{"normalize_top_k": true, "vocab_size": 21660, "init": "uniform", "weight_decay": 0.26}
Below are experts of layer 3 (counted from 0) of a mixture-of-experts language model. Rows are named router (the router's row for the expert), gate (a neuron's input weights, with its number), up (a neuron's input weights, with its number) and show model dimensions 0-255. Each number is 500 + 40 x the weight over its row's rms, rounded and kept within 0 to 999. Numbers have three digits each.
After each expert's rows: "gets" lists some tokens that make up at least twice as much of what it gets as of all text; "mostly gets" lists some tokens that are sent to it at least half of the time. This comes from a sample of Wikipedia text that the model never trained on. Tokens count by the router's weight.

# expert 5
router:465549489484455431547526533489537429473562488507443575533515386431504563527521535497494520412547525517449446551506472482502493456545543542536500510489530542566487531529453590473466530471494540490513561477465550463510510451582558527479512438454570473495507522429509490443508449548485519495464577511504523546422400538493542534518517474466543540406557441558446454634467479491484544442513454491476504511479543465513515496518544478503482486477490496528467487486550534502486465461523477475514492541532429484515526488480558508492507410514429544488503520514489516520493508510527474533474486508477542560466555516472513465519464532436441484507575492479499580440484513550511552540490538487485594455556508537505513531527510544560468446484513426527535468482526411512481495570563554
gate0:489487465481506416460466449464458499445434528535477511556511459574503398465535563440418636542446528474538492492540472575458536516482440503427547506534600518461545541543522524494504482549557430532482476545532557515498439463470504522562492467540457496499458521471496490530460568565454511528516477571463495475438474541494548545529521478471476543534500487536552548509492464528497447476464501475451524499540463444484542481488496565485443479478561490485555503468475485543482490503461565476528454487508518490476504416529519493507502490574502445535465431514526538476534448499537479432521534515526580581508555566551477504509455514416414528476576520441482540566511494460535497520507469471495491511518463491479478524482498545515556552492508585550537478559466478550551419511517499
up0:475456504546476475473518476500494497549468540518508425558515510558440483481461481517463573488437542546488561419453456517570559456510468526471507528599574522491482551479525452461619467450508434439412459547469504528452487493491475517523564469431569474542493537456499468471497520486455489578557504564539544504508499504546516454495556477438494550569511450525535511512524489532538413475510542456443553451530578502498545471516477530471464490513494473468533557541547426571469545587437563575500504519489521487567514476562451446546434473545524473519490447466524554517553515521464520453481485506464464577473518478499493497460461561487478528439482479468475463525513540454466513493496487430561532527431541430463501480528529461493471503514450524514551466554515472526496466500565492
gets: "1", " a", " not", " G", " He", " P"
mostly gets: " John", "á", " League", " South", " Ma", " King"

# expert 21
router:556430465509514443542518573470595489549538453554473606481532475465521517487511541498536561473534517439457479528469489584465421495542541479523580534504498503554473554547469514506482500469503575513519512458485490489565546481546476581467449484410465466472569482463470501490512548455491493489388512508523500539487484510511503479526489514452516547402553507558467487506552485504488509467525513537502473543462537459431510519487494527496543538513450523486491494481463501486584444453527462408519469490521453515465491489472535450457546471574468588494494491490435535503539550540488506473520489551446447497545512491512482484546492436476513514563531476461534587444434455486538558494523561454523562527480455523569441540471531570507558496472559451481499453551460441553514510610490493
gate0:457566474443455510486515561498521569457466516477482549551497503522545405543506463541530565464461527514535488499464501520456503497528479478445469538535467544475579488491525597426502477568544515430513487481585528472544501450460553559457511518587493541531510536359510531523552485504460534565463543509502511424478499443528524545502433497483560534547497526494508500443514465522408482443475525483440442524464474493538497497479457518518466458490509547512544469499525462530481538485503487487520522482458502575510505463597502523501534428502521484559481474543555519463524510508544424491598559482499562615518541561513483499451517546491481456495551480485507525535470483488486450443473479516476477459526507508453465504534492523554536538529529574583580458488455408538480481446520558
up0:420450520518430520522483475499508499498504549522487399538526541533484542553520485498567556523443506446470528415475448537563524484474530535416544522541519449555504489520431537426511482414494459524499500509493505492475473500475477458451521527491469509581458493444499414497528434493504555573580511523484514491536538487540483506421522498439557581527520484495484511515575457522525520498431504518415492444503524534557522467545523522403504511549449537458466541493509444528546515557431531503533496443415472490476524521523505425473484429549504530552446443508496508533513540562534523494444474492545457496495483481498533514430518471538508447498502457443556502431530526423496538465510484445430475538505504375488471444528558459487568542532489458464534458439509530490479532482521535
gets: " ", "2", " L", "==", " C", " K"
mostly gets: " Air", " t", " E", " Col", " water", " Women"

# expert 36
router:568414420513520537501476482486557499528492558537528514517477466529433473505485555517463583529580495530479487573541498472471443479539513456451507559539422585469477515556439557488482508499450571476455433542465515494513496605496446522519482431473468518506548430474488440581485453498478495517421557497462583529459519534415464429510532519465483474504520467520498473436519454457514488469489525528504516575427455499437491482502506432530521491489502515467471443469511468522523392446513514431510519517540521541490529526474504474531577500545588556529502528508525467438565484476461457544492480504515425538517547482465540490472505521515534461532484476464609479539430456473521515549501532525504529521524484516499491563401478468480523488452483480471540459533483571518508572476537545
gate0:452504468492486358481479482480470521441526521514552495479520493590544480539505547477482547498513482496471512544582479488495574509513452477470544535458566518479558482529536519539453487577489514407591486498499537489583530425506492508516513552582517505495479460517478479565533509511457479482485458510548443432470462525483490536492489511502496471507438531544540482444536409499464441468483437501451479487522499481454512443492532510514387486485525455520476486474478483529539524498455516428496479489509501472476451402517460493513520489516503397466460501523521538468513422538548485536539545539529555546477549550555488533518460492488449483480568536521518493605530493507544428447484506477476527465466492514475491509481405510543537503536469555582574483506479429603488406445533552
up0:479484496528415468487413496419524531456531515526473452510505543551444507530517532523480595443506531462495568456525465479566583455502493460550506534496552530475462478511438482471476551457465481483466484509486470463491531464384522519535508492490599493512528500507467414498502437504512460551526516564566452466510512522551519496448490531468505487577480570620526531519467437544511524509441463424464495476488525467490452453477505460502499512504522490471534517563492472553463561537450489496513534501482457478501447476471470401467482474461514443462454516523494481531527502511512502554565484498558470565530491477425512512460533550482534436493507526468525450484524480470490565484497461419509459481384584429496511403541483490483423551513519522517558554446501457545491486463570558
gets: ",", ".", " and", ".\n\n", " in", " with"
mostly gets: "==\n", " but", "==\n\n", " ==\n", " while", "===\n"

# expert 26
router:438433462450468514565478485505535497497551582478542471556423434518488519449500515479526520567505536519427464506558492558470445457522549457507566518454550500492418523466528524544496497455486524472499455565462490416416491548513486445501513494529504503427511473455461516537530521502470531466442565577479506532492500500451528516474444483492570458495503490482538473506583480496503540490510450491459422547444511469458489492474548480523545487484485476503488503478469491431534406453500493494478445510476509468447461478464548516535530500525491511506487479521497487473470465535477429530517509577483471472487467397585565452478503446441557445538494456470400503533539502468436527612473564605450531437558479529536507484521515493511514492467558415492573588518513499518448485450522533
gate0:401507465370549493519550494510459499510500488490520526545422425497543407521428475461523549533473489501473499491617491530471533546459444450426460446540575434433463548467557496535502534489535464482509488488565528509496499527566494439490487499589455456486449542511503541459556546562521488544500463465372525467527468453490502502509523508494519533496465493442521522499527514526477490523454455493453518507514523460475562503463495527507458488431605556516553465459422510473477536506467579516466509519493516455526494440518568451538510424521467485497503471549540556507513486511515437453571554611488563548458516561543500529465484497498467502481504571518462514523462474518505521492524436504519549488487499555474508518518488510475544524507482546504605543548499446557514474462504493
up0:511458463572430480551466487513493484497534530547576506546601556579513492472477553521465582464489546540506599449498498457593529393453485469523521490524448590460536468519452510514545511487440499489505484501504460475508530546462473526497583506445523508547547527485440450531504412413439496537507535465498488534525511458529474531456567484429469561541529518564491526500522432570497543463513509474491512494500534489464461488513460458466528446556512502455521546524543481553513516552458514501542447451458524515500501521505404442540496475480539523449442479487489526507573491575516587508482523480534431482449538476467541528474430480575586520503483462482566490453511498473551516529506447462474503523443499428478505386490466494524501489518499437518507432459512536450507495482505525
gets: " the", "9", ")", " |", "2", ";"
mostly gets: " both", " North", "}", " north", " ex", " south"

# expert 31
router:519525537512524402583493490477521416470498478503506522552536545454548479568508512505536544470515449491450449538463503503476488470498563464515572563468599528507611474538454554509536502505470551488524539539465502458515479474530580544531471430519558436505477479504437458494533475487468426482424524421542528522430441564519522463501516508516466531456533559554475503575495443489501473463510465559510451541483508499506503519478594457463468528413450424542459580486490451479523495423486477484544470517532453512436489501508532486462504483551494483499450529460453466497517508470550468530525536485511556499512464501506504463521521475425475498524514492544538503426495476490496490431550506407487578504501471578518488500539441551552473439530528394483499488471532454566473491503579562
gate0:458493475537523456527516494478486502464455453496554479472484500538496436538551474493526555601499501478504426491547551490485523513503472521416525496479608514582547504519554546583502491583552498474517530555550510537568552488480491529557501536513504541531499476501471516558568544436447471566472457499407525430479475482468532511494523454531477488572489504505515525499461529530468449465374515500466510488476451490471479485468485486437426470493548455511525506456545505490492472488427536470480535481504501496517474493547530487526515498593547484517472448509538456522519461450541505509547568479494521562511577589555424481547507519447400514474547554440541485557480464475559465477528472496491452502475543503471487482459449520519564518505405607521526481512448468566530449499493589
up0:437478469544465488548486460437478536482469468499480395494508533497482492517505468550491580487437481460515548450482466512578548494424531482491527476499598486521522499480495464557624514461471487495469546532580461539517513556445516517519547431445577453574518507479462471487518480432476498567533449442462477479547504487535570528497547462507505514596528524551526468529523487552496462511437540433442491442496552537496445477510512484453454466523481500483532562569578479487475519551444518610509485460517497452510505517552491420531455476558494500503491478487501493559538554502456588451501525467531443508506467506500452474466513566490465515471472482491540488463517544459516497478541502452547501551440564438475476435561483463465443514552424475500490455487551437511485505543455579
gets: "0", "1", " and", "–", " \"", " The"
mostly gets: " sp", " known", " On", " al", " one", " '"

# expert 28
router:599516490479519508515532486504484532522444555532513553489491440551558511514523526452451531518547498466465510534431491511472454535548508534550556533462446520520444493543454544477486467536516511452500490551477485580584518483496555465484546554483467538539515488463546490574531393480480504430515471505582481469482487556522465444537490536480477476574539468496442531476457459514512549454589476533435560533466441500452499574447503514476501507546441472518427455429500468542552435427567504434486428477535552504444541501469493465520544451559544548471506549445463550506538506496534456458422495511479490536484518525496502463504540511526480559514569500495515535580455399509523485455459525472519402513496410466489432555496512493472539475487454512464429493510514500468557457498433497
gate0:429523518462525460446540491497453524443489500482524570519531458514571431538485487504514467487495485499498511545517509555507527475476412443442540474496526529453537465532489577509531468574522439451584469519541558521606476459596495463448524522568460539515440477400525512524470518524509482471462457504473457437485442443504511547545536530489523558448457480432512485425555473495511497458542516488507498440511471486490540454525503576490445496498511542524485439479547534480526548443484546510531477474441573507528482441535488554524530535515511503507502443534527565506510439527508508482495571513503552550493546586517505533490477473530448545489569528515442527571507494481556427454422470548455496459509481543476490544493488488529563552554483585591479423547456460572471467449477477
up0:493496517570468549477453479467411550564477465453477468495512559514448561505593514499513528463431531492468521362510457472520547562449519509531487493473544502533408516474481393466542501452500461503399507516497468503469569495447505515443529511506523529522543516473454466471476456487494521569555487539527517500555539505551529503477477494427483477568579493541498425560497538579498557551534504442451518458527555470550486492459467497447500527504519536508506539553519445528482563542428521558546507490460503478494419522505477430502512428459531505498420454520561510548517565534478549524502469455538477430517425461420539498477478488500538503479456473450497488412503532492489553473503460428511502497505511430508482405564512498449454493525488467516545546432520487506507517509515509
gets: ",", "\n", ".", ".\n\n", " (", "=="
mostly gets: "==", " which", " where", "===\n", "===\n\n", " use"

# expert 2
router:495476492473466523545484515478492498459518499535506514545549453514483463525498424522609510523482455457399469592495501534467448513510574480572471513526502516569502570502488560552473487464431567523510467472421437540472512499592524507488494472467490516528490601430522561485530510426461510417429529531471524509433496548469503537501463514478476473455509457480501521521550478473511469507553523516474453519477537469550553553462589448472547538492485492514452498485467527499550498427489470473471452462548520512457577529447549456462528476491515567544499526556463525467483600561457497576505516496488472476491572516494480415580513450443495541522488536535484482492554460557474482502489503541500489502534421534512445549462520558525455428499497408458536492539440509483549589503524475
gate0:455545524501515479563480489480409508489469499514532510566520428522519457515514522496537559485465517547512497479530428501436518499492458489401525509514519453462535496427531564484460512486544470489533532498503474516513555443496527590500554493570495522561479480450512522519505526468550537462446486549468491483430431576513504539464447429521519603536496474476515511519412464531424504481495450479409457468513506506471555500479493613483478496512531499488503413504450507478493527475517516526483498524449540529534448452518579504542530508548504495520456432515469543479485413494620480454545575538547584586506545509514517464402409506494507537511529473461500528550420478535528491479497500537458512429505425448469439513527493523554502541523468578559545459502510497484495461503458491
up0:476506527498428533522491445475448538520459549483516454572535504532507475516478482521535565414434504498456588451535424420562538528444505495500489501556496439503506541468504501475525518477482498465527496443517368524471605526465471630522608503475500529591495568487503480466514485469555506497486473533552462449484563533568455527479480503499496562528503543497533519512480551518454484513489504471426501422591577488517530454509450513517509476538512497512531488538472503517504555545454522553487475503453507473543452467500531478540429517496499506482519418496486534517533472561521537516490505518596453536477546518463529478418473506563555553451475512463550461505489508540542479500446451479510505474460473399479478453555521420537472519534450442544572482473494468500484482540460464
gets: " to", "2", " in", "1", " of", "–"
mostly gets: " to", " into", " both", " T", " un", "il"

# expert 10
router:511451510507466531519514521497553443529544503478455509480475489487453521515506512509513538502494449515471459550475454492391565413513544473460503566537522435541481486545483549486443502482511527471378492475520482514517417438454505481506436509439436522541586467489506559464504406544493497477462516568532559555482558508438475435501519541554472432484523475483461499503463465508521521469507463534520471564466413467577503547466509465429512514488503502456508497422523528452468501483559435402490508477586468475490530544432500515514525478535500536539500557481479492516569475514467469535464507548531554546509490503444544484532523504467561554533445466541529552486427452502427555505518528515500499503567476433490497555481460492431465378514424498436479472530492505509544576540466499
gate0:492600498426569434495497418491495527451463482494500542509557498556511424506500507481537470454501516517484482536560439499455508504490480464500556533440568441465517511567535520536493456609533523480578573507545518510521502442518506496534450511495478554533484546496527512529534462498449449536471498489498516457473456504452541529507506541467557472447503495564514492466489492540428492448446488522421483510562487498465513494440537605494453508466567483487507495472473504502525565487466504547539509523502492546508457436593504537440510471555536481466433508540505513531499514576582456485524583563518564558479552586503545542471437482504434546501545485522524554540456450558519500448541462470433488499530461504489478560486520548472532524480476566532590476504494429539517441395469512
up0:470399538556466574550509526490481535510463462439495453528455514475482552536464511573467568519479502526467564474436489519489560500541537500477462443521466506465506509435428494452503570445475432487425422558430482469520517498434490475463564477547524452535556477473488442450518505499549515486586497580530520475518483508562532439474512486479485591584503500524542530599488494468577529487561485444489504479521527501543518481545473494484539526551456534520476511546505490529490472505474545533520502462473574508518507583462451457553500543500499507459508457459488537529535526450414575447531487496516424539560448440478502497468531516507587490481497524452498399468532546457543517532432480484496491502456508508462554514528461453466494539566535468493488486486556451469467565533544583
gets: " |", " on", ";", ",", ".", "0"
mostly gets: " but", " on", " Ch", " l", "′", " No"